python train.py --num_hidden_layers=10 --hidden_size=192 --n_experts=64 --experts_per_token=4 --d_expert=64 --d_shared_expert=128 --hidden_act="geglu" --moe_layers=[1, 3, 5, 7, 9] --router_score="softmax" --normalize_top_k=true --routed_scale=1.0 --balance_loss=0.000598 --balance_bias=true --init_std_router=0.00653 --lr_router=0.00135 --num_attention_heads=6 --num_key_value_heads=6 --head_dim=32 --vocab_size=8192 --norm="layernorm" --norm_place="pre" --norm_eps=1e-06 --positions="rope" --rope_theta=10000.0 --rope_fraction=1.0 --qk_norm=false --attn_scale=0.177 --tie_word_embeddings=true --parallel_block=false --init="normal" --init_std_qkv=0.0268 --init_std_o=0.00599 --init_std_up=0.0268 --init_std_down=0.00367 --optimizer="soap_variant" --learning_rate=0.00382 --beta1=0.95 --beta2=0.99 --weight_decay=0.22 --lr_head=0.013 --max_grad_norm=2.0 --warmup_steps=200 --schedule="wsd" --decay_fraction=0.881 --decay_shape="linear" --final_lr_fraction=0.1 --batch_tokens=[131072, 262144, 524288, 1048576] --max_seq_len=512 --doc_mask=false --z_loss=0.0001 --train_tokens=1028000000 --max_steps=2766 --dataset="wikipedia_en"
Below are experts of layer 5 (counted from 0) of a mixture-of-experts language model. Rows are named router (the router's row for the expert) and show model dimensions 0-191. Each number is 500 + 25 x the weight over its row's rms, rounded and kept within 0 to 999. Numbers have three digits each.
After each expert's rows: a language model's description of what the expert responds to. This comes from a sample of Wikipedia text that the model never trained on.

# expert 47
router:525526492540504504517540443476491487506515501534489512506539487493503520515538475475501501483488491478501477511517518471527470490522466502515495476533509488522465464534541484491474464538481532501507527508527457483515539510493466465524513503486451471509459489484503471519475494491522538514501473499492540534513479478477485579513514546528492480509494452489489479478513469502548508473513486526443533499502447471500506466506487457517513553478490514508450529470481529509490476498528494504501482528506513478456489487477474522497498455515482521503520547524524539461533527519480540510
Description: Line breaks and paragraph breaks, dollar signs opening LaTeX math, and word-initial prefixes like dis, pre, inter, pred, sol.

# expert 4
router:492470525469516492477491474474504467518505475494487497455516491471508497477524456510500503511472529476510522494492499478530529537463480494488503546531452483532494511465541529503529486552474501511508485510465473478494503464504503526508523506497451475479556494557522504472459542529535541539483492499515501513461518516516497485495491508485531509478490470479518524553526494492494520509523516517471516514483516519494432526519531479506501497525511478507472495524420485492458528509494489477547489473498450481511510506508563511510479492548488508455490470483510502479518454514528539477
Description: Word pieces inside foreign surnames, taxon names and transliterations, plus commas and "and" in name lists, such as -ić, Singh, -idae, -ski.

# expert 60
router:486564481505535509496482464483470530480517507477491482496446495497552507498542489502523485478496473493467492523523529474521477457502494505507472520512556525452478488515493504527521471509554507513504478555507484509544502512477511502496522510545480506541506471524516510503512538499496488501496501437515484495547482495486526471457500544499491535474465479477461544484412460481525478528490501530470499474470528491461508500508497486501507497486462480512538508489512503518491517519454477506529503546515469509493525526492535532484454501468497516509525514456545505490509508510468481507
Description: Possessive apostrophes after nouns and noun or word-completing pieces, like Reserve's, that's, School, Street, film, du-ck.

# expert 62
router:497442496499468513513481488479464497503513509508481475501520533479467513495506467503557510491461527475521551489504491497513509480497551525489487455515484513484513498519529489507505514518478479507497503566476540493490543466511471529507508494523443498478504515522502459496469510510514472523502527521513528514458464516520471525482495526513486541512499547462567514500517479500525489452528516518522487510490471518505488529478507463541493468511480505508491459542503470468504500536518547488552451477515495441507494469518538421514502493519486500521493494522462543507489493505502526477
Description: Inner pieces of Latin-style scientific and technical words, especially species names and chemistry, such as -od-, -th-, -etic, -idae.

# expert 11
router:496498495505510531448505520485451484475488447464527522531527516482499469510575542478472510541465481550478495489494517509479516470498500432504496500522471468472452493463510454505544470523504508498518511485512536473553526497492510515504480491554508477518523461485513482476511471484493492489520506493506486469501480508502469477480523470465501499506513525495504490505526506469538534505522472518457483474517506498538497506509515523545500527512547485514512486539503503476523549499500530482558539464464499498505486524501531558487479530452505520466516528501498496454482481512501498485
Description: Given names and name fragments of people, usually in running prose, such as John, William, Richard, or Ken in Kendrick.

# expert 44
router:537487512522470493493539494505516496497508499484485495531511534480528526523506519488506474520473543517505532510500479515552475508496512500482533479570539491527483519518476539469526452480587474503492481492513543526490533513480520504484462495447478531506453493500504499476484446549484472480463469502528500522516507475500516506490512520522508464483540539508528491562486480462510541458462499495508496512505501458475501516499498469480516453485501477474499524483506533516504489470500510516483517454485485510533482485490500485543460477487480488513507482546489499474518482505547467454
Description: Pipe separators in table header divider rows like |---|---| and at row starts, plus dashes and colons in tables.

# expert 17
router:527510477501491482538500455546499486528476529546503495529472556483480461514491459472521494514513479542508522492474486483469490504526528525512462473526520510452499492484520511467515503519492459496504510520456485496494502553470491495477474481469466524509478527506459470533517492499501450512521520492470502525481505476474496532517461541545514514495478508505517498482523517463532495519496506468554446542532458519482470508492496490506504496485472526487495493523530511435522443518515499519518491477500497483551514514479533505489533493491505514559530494529502504470440505450505514504
Description: Mid-word pieces of longer, often Latinate words such as -mat- in amalgamations, -ct, -ept, -ruct, plus as, of, when.

# expert 48
router:463502474516484535448532470497523520522498460423514469496516535511512543458548528472536516512529528458461534522475511472515504487507485484497476535523490495538483474503475495506505467465510515518483449490511477499521496453505519481457530514485491476553492487522539492457504489531502531534486457502527517495456489495531509486475512473499543481534497464516495525555525494499515521479520536511515499499491506450481514440516518472484514529531519488487521538511505510470514495496486483528497502500451505504475491474521510494500494451514494463480526469537486506469482490535489520478
Description: Pipes, colons, dashes and semicolons separating list or table fields, such as Runners-up:, New York:, and score dashes.

# expert 22
router:522526522496543504524519478516495492493491523548488489552480495493488485500502473531496518460486484517526482517534481438530507512512506512545536523486522477514521488539458467474509527501531486472488492503492533475553474509475509503480526462444536492496475520485474531475490460488494511498524469457477512526527523479479530512504487449494496482475470497469493481468495510480483459513516439498519480552479502499513508453491490531510510464510477473533461461532487558455501485543495483468453464495528505512496493553480479525492500503497483536505499538518541506519516519523508527516
Description: Latinate stems and middle pieces of words that take endings like -ed, -ing or -ion, such as exp, present, ruct, Ad-vis-er; also CJK and Thai byte pieces.

# expert 54
router:537500522519468474469488530506524507497489457524465496470480506462520470508497472455527519519516493500493486507481476481507515497498527480492522478488498498499531443513534486469521481500508446488497510511536463470515514514513499536474462530464500510504525507487498486457476455468517518548524475500486521512489571520497528496485484506544498495501531515537513531516496488486525465501523499510509478496496496542520478533440548493513460469471498525566510533471538509502523553506460519471502493526529511507508494531487494429516487487529482480506496491446499534495485476443534513480
Description: Middle syllables ending in a vowel inside long or foreign words, like Tal-iba-n, Pal-ita-na, Arg-enti-ne, algor-ith-m.

# expert 38
router:496501477462555519479488474496473500520492488513539488551552443543493480471500533464478507518508481522473553510456498514498497517545524484491472500534524493513499543506465470543499516478520503485462451538490492518509500495510452523502529473517481506508535500486508486473526529521481500463505525485492462486492570499473489467476476483466484516505551474486541495462484533501485483490506504483516522532504481501473520422511499478491530474476505488561493534466536494506461471545474520491522492498505509502476467494519498496475533511458504491512495529531496508521499527529508529500
Description: Verb endings and common verbs in narrative or biographical sentences, such as explains, telling, called, released, moved, him.

# expert 40
router:466480490493500497534466502484466513496502482499538504456492545528525509457481502523519449495498509501553452475455499499455478512494519516492527494551497565470519505509496529489486501512518492518483484545481524551476508511502448513525510461489475464467501533513513540519491512505509541443482538461517519495508471505508495488508530506502468500487562444509508517495482494483504449527515499529528488494487544480478513494496484491517512443485499506547485468504505478490516480498515566551508469512530520511483482488495502495493509513469551498509507512498448505528485461501507470540
Description: Final pieces that complete a word, such as -y, -s, -ing, -ation, -ity, -ment, as in satisfactor-y, smoki-ng.

# expert 12
router:494506515553516496498514506519517508505487488429494509559506480484495466541526522516541498521516464499488528487506491498517512509488519458482505546513468460506480494483492424503470512491496481464516526493508510491520532479528496506506486497513466492499483484501493508464495472495508471511495506530492538488514475531519495477484480489516517478483468477529488458535512494518479540494486450490501499475490475523525481523535540550484477552507552492463508497541480454481533526489482464506539548542511503425517513501460484510551518487519483517450521509462544490463504497483515523491
Description: First piece or capital of a foreign or unfamiliar name, often after a pipe or comma, like Al, Gu, Mar, Á-r-pád.

# expert 24
router:489501443479554527478503511495497501523484496510553486530501425538428490482489544540496465490506521483487552514456505520501487500525496492464507499516543492506490495512519505546478532473501463519465490536526489532470490507500482485479508467505502470494467472507519528503553537521476526501509483504464466450514527480502476492489487468477483502511560476456519521483497550503492502491513531478538503552511439493471519456523513470488511480482461493516492511470519502514492477507453511500486494478505535487532485506523482478489492523493558507476494512531512483504510502517481503537
Description: Past participles and verb endings after was, were or to, like induct-ed, imposed, given, released, used, operating.

# expert 0
router:487512496510495481522494472482449502504450457512535497504487480538491450536500449452498507494464514462481481486514530547505477499462490524493483507558482487482525430509506525508507484524461499499564529514473533541496511481449493521532521469517488467515478526522509481483540501491485512489493493480516464506532453502559475510535542504517504490527522477491482534501473473465524476495510466507523510529488533493470522476468504469526472494489501493529504476544518463508514491519545498529502474489493521493523524480491494481484499528525535522506533541462543477493463505499529491500
Description: Adjective-forming word endings and modifier nouns before a head noun, like -al, -ical, -ronic, Digital, local, National, music.

# expert 7
router:481525514477493495506526482487531525472494474510469475485479452473504510505531511500470480550485507441499504517539559496507510481537451527475511480475468509519497489500481473487514472488500519517485466483506477485482510521493488497495494519464478497504492463474495519507516513523526499466501496486514560526499478469466538509546451473505536482523540474501464482530533467497516500494541471503501527517475501486478511444519482472494500540505527550517543490499480482533515457458472452503481489525490475502510525511562553524491522471530522526538494514536514527461516474510531495453
Description: Line breaks ending table rows or list items in sports tables, timelines and match reports, plus parentheses and plus/minus signs.

# expert 53
router:503494440499478534460489477504527513516530555464556485503499512498485504498496533474512495476486521505474501469460497500511508488507485485484477495520496493528490495510503537471497540459500524523490503490487479504515537498551524446497473471549478477543547504475522462494529487501441534545482497535489447496497533495491490509443512486473518495491516468484539516541500528517541526486534498478488478525523524498489472415519525513470507540518495460498480497533528502429494528515522522486473513530472485481477493481481491491499495470509489469510507497526510526520530519505537488505
Description: Colons after infobox field labels like Species, Website, ChEMBL, list-item hyphens at line start, and sentence-final periods.

# expert 20
router:511464494468479498444490470502529511531467499494484533488527523489469490487536478561480460497498483467488531498498481480485517501495530512511537553482485534516490486445508484476515514530491495517492488525493488530483488475466503483535529519491487464455524519540511504526526512515496543542462496504538499461496544504527502486476446524501485466498531504521531527519535487492528500482555499475470480465564484512460468514460488483470502477487519518502494467560483501518495535474480530470549525511498518465494488523503523498526502483501484484510488473465478476509524439481489519530
Description: Word pieces inside non-English names and scripts, such as Slavic -ić, -ska, -sk, -burg, Cyrillic, Thai and Arabic bytes, and number fragments.

# expert 46
router:521497503464493498545499506489543503496477518537522539500455503515538521482445530535471508530537508504506512462485476533531471452476467525472536497498522472508492534477491508486499543501531506527473479476462497503536495518539521471466506482499519481511495496476518508511517525470498531484509550533492478451542542481486451504500477528467494544490477485465493513495511467506494448503495509476487492453519567500504467474502484567534501557520530502471468502495523500493487492505496497496479480512486488508481528500434472519523512481535515510506497461486457489528493532513481503519
Description: Hyphens and dashes starting list lines or joining compounds and year ranges, plus infobox and heading words like See also, Preceded, Succeeded.

# expert 23
router:493573508505487510462530476487487521462513498424498514513487494496496516526473532488517515520477526545498568535504517509471514462487467483544531517480534499535476436466511532490510529475492505518484473476523508478456483516441527469461510495527490490520489507491513481538493513485494493531507507499522487505489465510474487527476494470486459517513504476496554494528530491484516536502526497496481530463482481570482486508513507477475507484533511475486500527450501482464523505504504499511470478526467528524463457499507506506529505517507486497441530506499496542505496505455544479491
Description: Pipe separators between cells in sports result tables, mainly tennis and boxing records, plus semicolons separating score lists and line breaks.

# expert 3
router:504550450495481525506509501543493514483472495469488507459483525486446506536540514550536509504507472483493502495504501496519464520475524487529508445491474520517534476473495533491487447517527525478474510529497488524490502516462500542510494473509493521489511517523492505533500504493486542481492475506486480523481512502480540582505465482491494477509492514538448494517494499522455502496506474527474530484531502508459482493494477485512497446465466467512533513486434511505479493553517513520476514511538504464494528537552462499476512536479472528498541508496498468506460471527487530520
Description: Nouns and word pieces after articles or in headers, mostly sports and infobox contexts, such as qualification, Cup, game, age, Pathology.

# expert 32
router:511517480525468491475544501534465460498502516468502509540514495453516529515508506481526494476483507544451531520510522485466518488448487495526505499516542510529499489488507491475542508489507507529437452469535503535462500507485535473471477520498476522513502538540516487512500499541509479521480518461537511524499476512491468549477493507521453476516513517486510485543514493505489555464510498473507527519493517509458500534528487480449499479520475507488472511474503526526524492464508490529489471470456465532515457481503491497557478464510488504499542508468503498539518516461547466493
Description: Pipe separators in wiki tables following numeric or data cells, especially vote counts, percentages and statistics rows.

# expert 43
router:547469526507476478527490546496465512507518466515492464499488504477524518525439536525486526508461474522509456528500482526486467478504478520466504493462481551494494504535515460480470550488464506464508529489516462491478462526470518539453484517519526503481540529482490518519494484491523464476490539439500539465485465483502524536510497482519523451506529471444490529545503521490483512529551484518526540544498498504516480470497512479515517484512503502481476484456471529532496509513505491481507541507481533514521523500532480498530473503508502517494500474506510468532515484476483490537
Description: Numerals in tables, census figures, scores and measurements, such as 57.5%, 68 seats, 3–1, 150.

# expert 55
router:480493479457532482516505555512530463513497545466524517520524512480470517540501520534497544476489489509488484475533530527496496497506463476484521490488511491449482492490490510520481503482496491501580531502452544475525526517517508505459470510490519499517491514493502449466513479485486454483501507529489451499516530496512530512461539498540466461513511528431453490483507528503482485479538501466515504499512525509496540479507517492505485486513520531483508534563509456462468504510471470539456480513548514498512514520502456488490505494498490479505505513498506510543458536528469488522
Description: Field names in infobox-style lists after a dash, like Species, Genus, NRHP reference, House, Original work, Born, Preceded by.

# expert 28
router:469463473540497507494491507484467510543538513493487474505507511567480550509482491560496512447526522489502464506472516457544524512507502494479490466492501528533528550517485504523522486475499489518508537492476531465474431505499470488507519487500513538519507495504501463514484527503498488490492491484499523498488474475502455528540486542519474511496519505543533484480470483456493530500511502512466488538464518473519517493458480529504480455521482530490489471518509450506492475539506499503494542503451520471506508486522482450502540535562487514488498467511500490541497538460476496519
Description: Words after "the", "in" or "to", especially directions and ordinals in location or sports text, such as west, north, near, first, new.

# expert 26
router:523494538489464502483537511486510488543487466488489492504467475546517458500496465451506474505523465532508520498480479515535529486482495506502495545469522499507511519504543511525473501536482516507476468495423486490472479476496474473519503519531496538499521530494476521512467535512514499504512475516501527506472486456461521479538508458458550508527496504493521476518466516504561503566504520495510495515482511504506467488534469523496511460508491461498520525472492468444517482507514535507499546531552530532504483471481543509494464501531486504504480499519471491463517527528548475498
Description: Commas and conjunctions joining list items or clauses in prose, such as and, with, including, but, while.

# expert 16
router:470528471505533535509499499485511495490526460477464460481498480487507453543478518500507508508500532483493475522530501504521517518489483497514476549487481489531440466487535491496467475505498485497491499516508511552493523471479515480525489518473477487456538536509489505543532536493538466472470533498522487468449490482494514528473509540526534492498483544467538531483502485521481491473486481508484503487451486490511472505489467503558511517532541503457488470521458484504511516460471470461534525503476510516500541531475535485518496452516531464552495510523481486489491507544469508541
Description: Single capital letters and pieces inside acronyms and codes, often in parentheses or tables, such as G(T)U, (CC)S, BC, V12.

# expert 21
router:461550455492513520533463491474481511498496492452527528450467494496506454476490526529461505570467530488488525525517483547466486476498511522547497523500515499529478460484516520497508474498494528515522459472528496501527469506484516465469465489555545526498454500515486478537517508460491520505489503502493509494504527503512518484442470503502477511497474455501472494482487533510498485499494513513471503493547485550481506478480487506495498535467518528517535479491520495480482473480499476527541497516543482517514499534562541534509456478465548496508477516500499492504482508485466462513
Description: Pronouns, verbs and career terms in athlete and person biographies and infoboxes, such as he, was, College, compiled, Honours, career.

# expert 45
router:487527505497550505463516531485513480516537525500490500498485541470509476476528541509491516495481521480518527516527519549492527523531519521513512500507512477511492490484501513537507464478508499508501517471469504498465550561504498460451460518496541437497518510453474503492475502526514498491532452490488442522526480510533484489486496496474485477517496482534480513509510555488464499544541528492475496477525451530492462521508476519492499506533537493482507524483562470466502485453495500486558524513496470488522499497477496484498496457477558471510488462442480480508519511487485508516
Description: Month names, born, and time prepositions in biography openings and dates, such as born 9 October, December, until, in.

# expert 5
router:520484530473486506539483539500528495503511554524516483493468534493555535480459482501477514540527465507523505475495483520525476486468465492464494505455515488501505523498526531465468503493499484508466494480501490526538485551486510497464515530575499518549511467503520507479523529512501511456479515545471541531502458468484459522516478507520526534535523511503538506497488488504460503499477510497500504482477497470505467456469552499525470522532487539469518480470484469502504476507461502534461488524488496483476529481443512507514518472503458515540526514477497474495520487531511472477
Description: Hyphens and dashes in table divider rows and compound words, plus slashes and prefixes like non-, sub-, inter-, super-.

# expert 36
router:474493487508525463507493481475518519447492532518506479480485511557540519485442519509509496533475460484486448531508506503474516505517499455506486482549540484538519511470493517536540501542519482487546519485512496513498510465519489455510528510501536451487501545508525519477509458522496508440492490492500499473513485536515501518547503532518516508511520513528516500490459501447478470517496517462502498448456540488542518490482537480486470491512519495504541460538494500506507497476531506522459523503481499558497506480521461479500503542502532545473486476465504475478480481516490497515
Description: Nation, war and institution words after the or a place modifier, like World in Second World War, States, British, century.

# expert 25
router:538495531543507471476533456496511515474502490453515507525525513478511495519492545459485525515513519503471489507476530488507449502533498478500517490491489462497497508466474510501473480503528507516508494500523497464567533498524494514514512546489500501483494479428524511460514488489491484478499530509534450493486539507503486457481507450493515526512503515497484490519475494497531491482471491568492497494476536505522493504499505532530460534487534497501513482519480486534503532463527475473532479465476543528486472501487557553528518490507454542494477538517498523451539509486495482435
Description: Words inside quoted song and album titles, especially pronouns like Me, You, My, I, plus pieces of Japanese or Chinese characters.

# expert 19
router:504521523494481516492540498472464526486521501519479447525526493469491488527516521509487464469503501476471457518495516535527496507496482516486535527495489552516480453519458491480501490469470496511499480509529482517454513486507468546509543480448481471525481560533513518521516504508507495448468473517510511507476486475520504518502478489532545488518543511505491518495526495496511502471508500512535494501470492471501494496485478531559524527533506509507527489488442466504520537506445481479510514477484493536526505494519527497508485463509555489475545476566482472506472431532510472511
Description: Empty cells, small numbers and country codes (USA, GER, ITA) inside wiki tables, plus closing quotes and parentheses after commas.

# expert 9
router:468531512514471522526490498503443531469546508468462544473496493553495436482490493568534426548491506512534461480490497468487499509516474523502545534506506477483513526485518519510496525474488522517515518467469507531459520527465519467501511504519519494495515494518493562548549509482490518540493503498476482426526489483480486470504483466528501516532482488469471507484458518480532470476466494521527506495478495516518529490520504474472521493496483499493507472481487498495496495452508499531498455488481493480547486509511513497490531515485540483472503474516487473508530494509498465502
Description: Auxiliary and linking verbs and sentence adverbs right after a subject, such as is, was, were, also, commonly, previously.

# expert 29
router:485558456483481552517487444507474520509481489529486492510504484531512524470532454449499499468524487486499481516510486554503444505453482482481482519542511523511456500533479511534505465521485532502520527533486515484502487496474452550532487459494524446462486520513489509514466553482472521509490492497479472452517438527521538519501496508479541524474533455516462482487443480539483492528488495506520514480504516465478510464512486508537518490503506482546506476487479475514507505543491510505497528500528526487499490519484500507495518508474516467510529520506514486493489471498533482526
Description: General common nouns right after a, the or his, such as government, player, member, director, character, court, part.

# expert 39
router:491477508488486460428507532470499478507487480493505473456494493515504483463484523491520490526508489505500472525455502495499519535484483494513480492500512492492532449461519529526556530520501507485509513495548482536454498513481516500534489482461529474496542544494530538527506476453509526471491480465505497488474547489552516525526513529486522460524541474492548484471525514464491461549484522468519488463487511457520497500512465501483502543531550490518519476484520537511512541469517489515512505527508496488490509490513499472519499483490525511464490442475524472494534440487514503494
Description: Country names, years and nationality suffixes ending phrases or dates, such as United States, Canada, 2016, Algerian, closing parentheses.

# expert 61
router:494503503501477471502473496500482509466535525497551476475522484504464519485501503538496465510553476532511445493516505526491488524507475523458486476525505531495509502501457527486517460497490492502491468558521513498516477522485503499505494506548533546496479519508497482521523445490503455461509485515502553521453459515536490507492465534506498500524544530485424498469519520534485497467452534504501549522484474512470514494557513479488492492509513495483471473528486529536523507484487482515548541502533526470475471510501520487496525481477520507498468497520485485529533475455508449516
Description: Units and category words right after numbers: %, km, ft, hp, coordinate primes, and demographic terms like Asian, households.

# expert 49
router:525495480500530473471516540496459507525475477541491487469513519519533511484492447499509458487513498525545509493504560453451467492540498534522491463501532566513482490480495488487491496474482506468508491476489490502497484484488505516500481477544527468483483512518507494526486532469501527523550484520533458511525517479504490507487516502492518528518474501508493436566499498485477469518483483485498498481515494536482512459506502519494455518478489515477499489496523491524500475469548479520487454509530507514535452490522522517516526490479459548541444533467492539505499530529548497530
Description: Equals signs closing wiki section headings like ==Biography== or ==Early life==, plus paragraph breaks and heading words such as History, Species.

# expert 14
router:510505534557522486505490526479529515488490478472511472532495516499443509504487510474493515483484509457476483466499511544508511457519457511485459533482499490481469504478458484497482516475552531529481509502524504487482522473480528495503512514479500527511469500447508487432486506487493454511486499511536509497516515489499476502488570483475518542543537508517522500494524518533515507477486507519490528506525506451501522502485528485531481491526521575482531458504483503530507487479524487516492518462496524532491526480503452523472506444531484530535512423523462472491482479479495493507
Description: Articles and determiners beginning noun phrases, such as a, the, an, some, another, plus first words of list items or table cells.

# expert 58
router:521475476488521521494485458518503521529547511495507507495495530554500504509497500441467535502540503486504486527501478487492467524524502497492503516514533496480482495485480469540469538495504504483486487513505512465501531517505457476484534512502465492490472441508451476501482518507489508492555481546514498454496545471497516490541469470535500514444434492491481503461433544487509510528489495509504523498498518520566502522476488502504525477448466511518542527484544517524490497487504505456544489482535499518508469493536505526491485519504511520467488454525494520502542472476471476486
Description: Pronouns, relative words and conjunctions in narrative clauses, such as that, it, which, who, her, but, often before "was" or "is".

# expert 52
router:532491514537514465518518463507469517510490467510501508493489501503513480498484498501525533486449490483482495473501506468530522471482481513476487454492513483453494517497505463483532475501475494454554494519510512439536480490535499502521553492515525513516457487518515485481467504534488477507499545470460512550497447508572470475523495488526532482495468541478539461513450502483487538505492514540505501490482522502522521502448488498541498503528515504511479508527504472530482512507523512477544493501492520462465535507491489457507490519504479510457496506441531558488526523542490503520
Description: First pieces of nouns after "the", "of" or "a", often in nature and place text, such as res, Pu, water, land, po-nds.

# expert 37
router:523500533537515439512486497539504479498487510491460509551511478479507488524537472522489471451504527501505510503506464488516539510494521503521509497488479514469488470455474492448486507507532501469519522517530452531525539489537524496511525540493513513551488486533490467498480494510522539477495444498517468501464523507466474507507513509519513477492489538465482478483507489568485490519516461467519490489505457525507449525479488557497459506514514520516461513514453537512456549505506469465499553500473500517518472525489470475528522482514466471515515523492495494529487506487469486476
Description: Word pieces inside transliterated or foreign names, such as Mu-kh-erjee, So-cc-er, Si-eg-e, plus bytes of Thai and other non-Latin scripts.

# expert 50
router:497493489506481487473512547501520477489511518462496510471528499515444480493514498538462520521460532542492517478499507481452515495512516454546520510478499501494498509493532500462559536507482518461512499501509511522465468496495514523525522509494561481509526494501476502480493451498476493514513525498532498471507479530473501498486501492458494482474515559534462513472533486464500501472512505547503461509480487511516530502531515512518499497490449511534480587529480537503497523511469576496497482503491445513515490563474461466491477510471520473501480493467476510487487511486474516512
Description: Middle and final pieces of personal and place names, such as -ton, -son, -wood, -ford, Brunswick, Pembroke.

# expert 13
router:521478516501549516498514481487479517474511481476483491515506440474478505496518505514486514517474515448484514509534500507551501504459494471503512485527451492531466514506476513503514456507492500476530510473488533468505484473542484491496533482482476509522480503545499470458497522533537501468524521493505489471482490498489484524537474508548500467491517500487505490517555491492532517506514509535523545555508511451527505518507514511490502525502531490505471514514460467504463539535468497497535510438475446513547531475505559531490497486514473461492506496470553532444474492528524477480
Description: First piece of a capitalized name or word, often a person's first name or a rare name split into fragments, like Sad(hana), Mag(gie), Je(ong).

# expert 8
router:526490507523487533465490489501507521526472526488482537466476512498492477479491481492509488528471491518521524493479485511516526503465503535504527520493506452492538473485529502515565537503502518508514502511509461490504541483464442461543481521474491472544494494503483500518524548473484525536473459501448479487524474497508500496497531538464512503508464494493530526510501463472534510552558524465469521469512466491497471491502487532478510453531481515473494480537513491509494551495525516495492451549514494507472527484469485485504511482531478522446538465458491535533525526519514485514
Description: Commas, line breaks and opening brackets after names in infobox-style entries and place hierarchies, such as County, province; is; born.

# expert 41
router:509484456496525478488489546476531517486527509494488490480445554509547526492502534562510528488531515475527470518496497497494454531501520520491494490513494499539548516497445514484549487518493454487521534485492477453498493546529508487468514486537549463501522512453496534478474450486510520476509465469509492523502539485518498493447517481542513505524492523497521527528476524532452493503544517489482491508475511519507505479516463490534498496523514465483538470479532483476500521470458495503521532513468457491516508492519484522488505491471524498500503469493501454463516487515449505480
Description: Month names, day numbers and years in dates, especially in table cells and year ranges, such as October 20, 1910, 2023–24.

# expert 34
router:530542510524492480536516464537526512467508521558489440510450479511533490489468483474536497458516507495497510491522506477532470478483540471503502525494482500475514558529506461463458503529494471498497499491490513491486483506503526507523475501470505519498453472451504536488489499491524498534559524497471513507510494503482526501528486506486517495470518524496478490507454510537522443512503505480491470507500526464504504513484503520519517508436470496493485502504466519477459481514542491477472518489505480505497526580455491496527486512533474478530436510493511551516483531463531510511
Description: Short early or middle pieces of longer words broken into several tokens, such as re-ena-ctment, dis-gu-ised, ex-ec-uted, endemi-c.

# expert 1
router:442531497491527486481468484494504521517521511522471515482488502505509508453489521477461510510518534466493507531501520478484528534471534504477469470473509485529481535479493484487492490459547524525461500483530517511483474507491451548516492538490501501519465454462497495479471545522512491536455472511504476518511511507467487486482519480485450513523489518497494491488513493505500516479485479485509514499526519519533525467447480475493502503521501480498452510528492470497528489504481483501527559511475458519490479481496526524505553454538509542506486441514452536508554535484559541486
Description: Function words mid-sentence, mostly opening parentheses after a name or term, plus prepositions and modals such as to, in, from, would.

# expert 15
router:493540489464483519500495456511469484485508502507557521495452519539509525461523516470519481502551460524532459484480497474487503521484475526502491479548508553504488533532442474533521517501494537488497516554480501505474503478476444556504537466511498480489527505521464541493510522484470501471459517516485523471485481515506468513509483520525516477525509518506503468476437466491468470534463521551540487506487547496477531492509486529495522464506493465485502499468477469499515489478512541479481482527542514511485493510512499512480490509453534482535485506473518522508507506515481485518
Description: Noun endings and plural suffixes completing common nouns after articles or possessives, such as treaties, rods, absorption, series, species, band.

# expert 10
router:482512551536494511496516526494508539514562514502527496513497495506497542472514478493469545493509543486505540533510524491512481518527510503472499464468509542534512506482488518521485471476502487541503477473485499523521468524503539469476445498485476501535480503449481477511543477504502451444539495513488496536520541538470487489512536460469451493505489518542464491469454499479510499509496531506499504527491470492514515489484495455488469506481524492490518527483523484496501470476507482517473533463477533488474466505534487486481532487487494512466463507531474544484510546456515550463
Description: Prepositions following a verb or noun phrase, often before "the", such as on, at, in, by, under, during, as in "spent 65 weeks on".

# expert 42
router:555478517536490470510519488538479481471481482486512508430529442488499487502486482466515465473526524545503493511507460514470505517479504516519525519496482478544487506529536506529489543475489487518481455529467516496511446479562496483470495510496517554498475497529501518468480548528456457482498527509465504514485534503510517504498542537511499510484470511519505489508506479536488509527495527483511489546475461483517493529473476512480521519491504536513520547510493517492489517469509504481441488510517495465528475507455471470498501519505482486471455486490514448514522552538488515481
Description: Inner syllables of rare English words, like sh-ru-b and m-uz-zle, plus known, such, including, located, served.

# expert 18
router:445503483489481520486554560510508505448459545511473486501522493496525545532472534486478468479507531552481499508486544515486474483523502524573479519487484497506514494509514466489509541489480505507483472470527502502535513510512524484517504485524492527530508492488508529517506507494506547507523542519472465529524519520490509514493481483499472494486477493469517467541469547487457500462471462509461533472491505511523499484501496475492472524510490526488563444481496478517527472520486479528475464483538481525476480489471466505480507515500478447526546502511500523514484460539508463498
Description: Sentence-final periods, heading equals signs and table pipes, plus However and Ref, often in election or sports tables.

# expert 6
router:511498501466478527472484541528522484524466494483482505533505495485471502519539497497518458529505458507501522463454501489475528513486533496501553502503481508494524518523474497522529531509511491490480508492471477493495529489527502521513480477483482479476539535516493474504475497460423532510480490463485520503485519474529491478512512507491469500526517523479537535535518492509519473498485433480498498521510533557535436527491569488482497528521503485518487525482486493502522568495523555477478533482492497506508460486501490483520465525494540447480500489491484488472431464515507511491
Description: Middle and final word pieces of foreign personal and place names, often in lists or tables, like -ić, -ez, -os, Ru-iz.

# expert 51
router:497517517534517503537513525497477482474484480456500502476539452508467500534484491552497512532526517455511533485534518507509483468494484483508492542459467470507501449485477518475455461467543520513512533491526493540521512523439508456476466512473496526522503496519498464516512463485536492494501540482485521513452480502486522500530506507530500490492504514526515483498524515511532501484488477490481514427513521488547491507530523573503477505510539487501517501518510480534493500501477472464511512541484526497469519519500461471508520452480498527462526505493539483470499475514537506444
Description: First capitalized pieces of cells and labels in sports tables and lists, such as Club, Doubles, Men's, Inter, L, No.

# expert 59
router:455482515532526494519510546472493467480496525509533523537493473499528536478494530488521506491460509488503511481524461507507485481527537526515466506493540462482514507509514474534491550534496500460467510501511529475492548439493488508461541542499509516460471492460461472484460452539499488533465522502511506511519455533516462518531499443506457521481494521533519467539522498488494492481484501529487467517494484462551480510543472489488523500497478501485436498513471502539495476485532514521497510524515523526498537500501462530487523485521473517452483495491512498500508509529496534500
Description: First pieces of lowercase words split into fragments after a, the or to, such as l in licence, gra in graduation, gl.

# expert 57
router:493477491512497495513463540511494497482561468518500480484498470516505512552453484482477522536513444469555449476509519528502526481521503499483526459477489525479477516497533497489488490497478503520519534527473478457495460485499499494495531512511541525459482492466482510527496449512484526542536532471528555441510496553489512523510510492461470529505497453491510478511490514538461511507470519499524489525481508481502500529508548514486514475485514519513506507488527494534502447476499482518498501471517496478508466494524530515491539539505478526530524471523438485492489507448499500460
Description: Quantifiers, determiners and comparatives in running prose, such as other, more, most, some, many, both, these, of.

# expert 27
router:480503455509480521504482492512515513510471527500489514520494501514499465496521525516474496573477492459566528490491463512480500487498520526481484469515485505484510466485483529504517531486494478515499523476532556547521537451511524474523483516487529521502526451483527496537524499479492518476524497532469481452532525512506488491505505513467437476526476475560499508508496472480463524514490527472490496464534494503490519500453496508451505487509501495471512511541515533481517496494499487524481517480505509505505469469510541539502531512509528507462541435505495469542445543478494521454
Description: Function words the, of, in, for and during inside noun phrases, especially of in titles like President of, Coat of.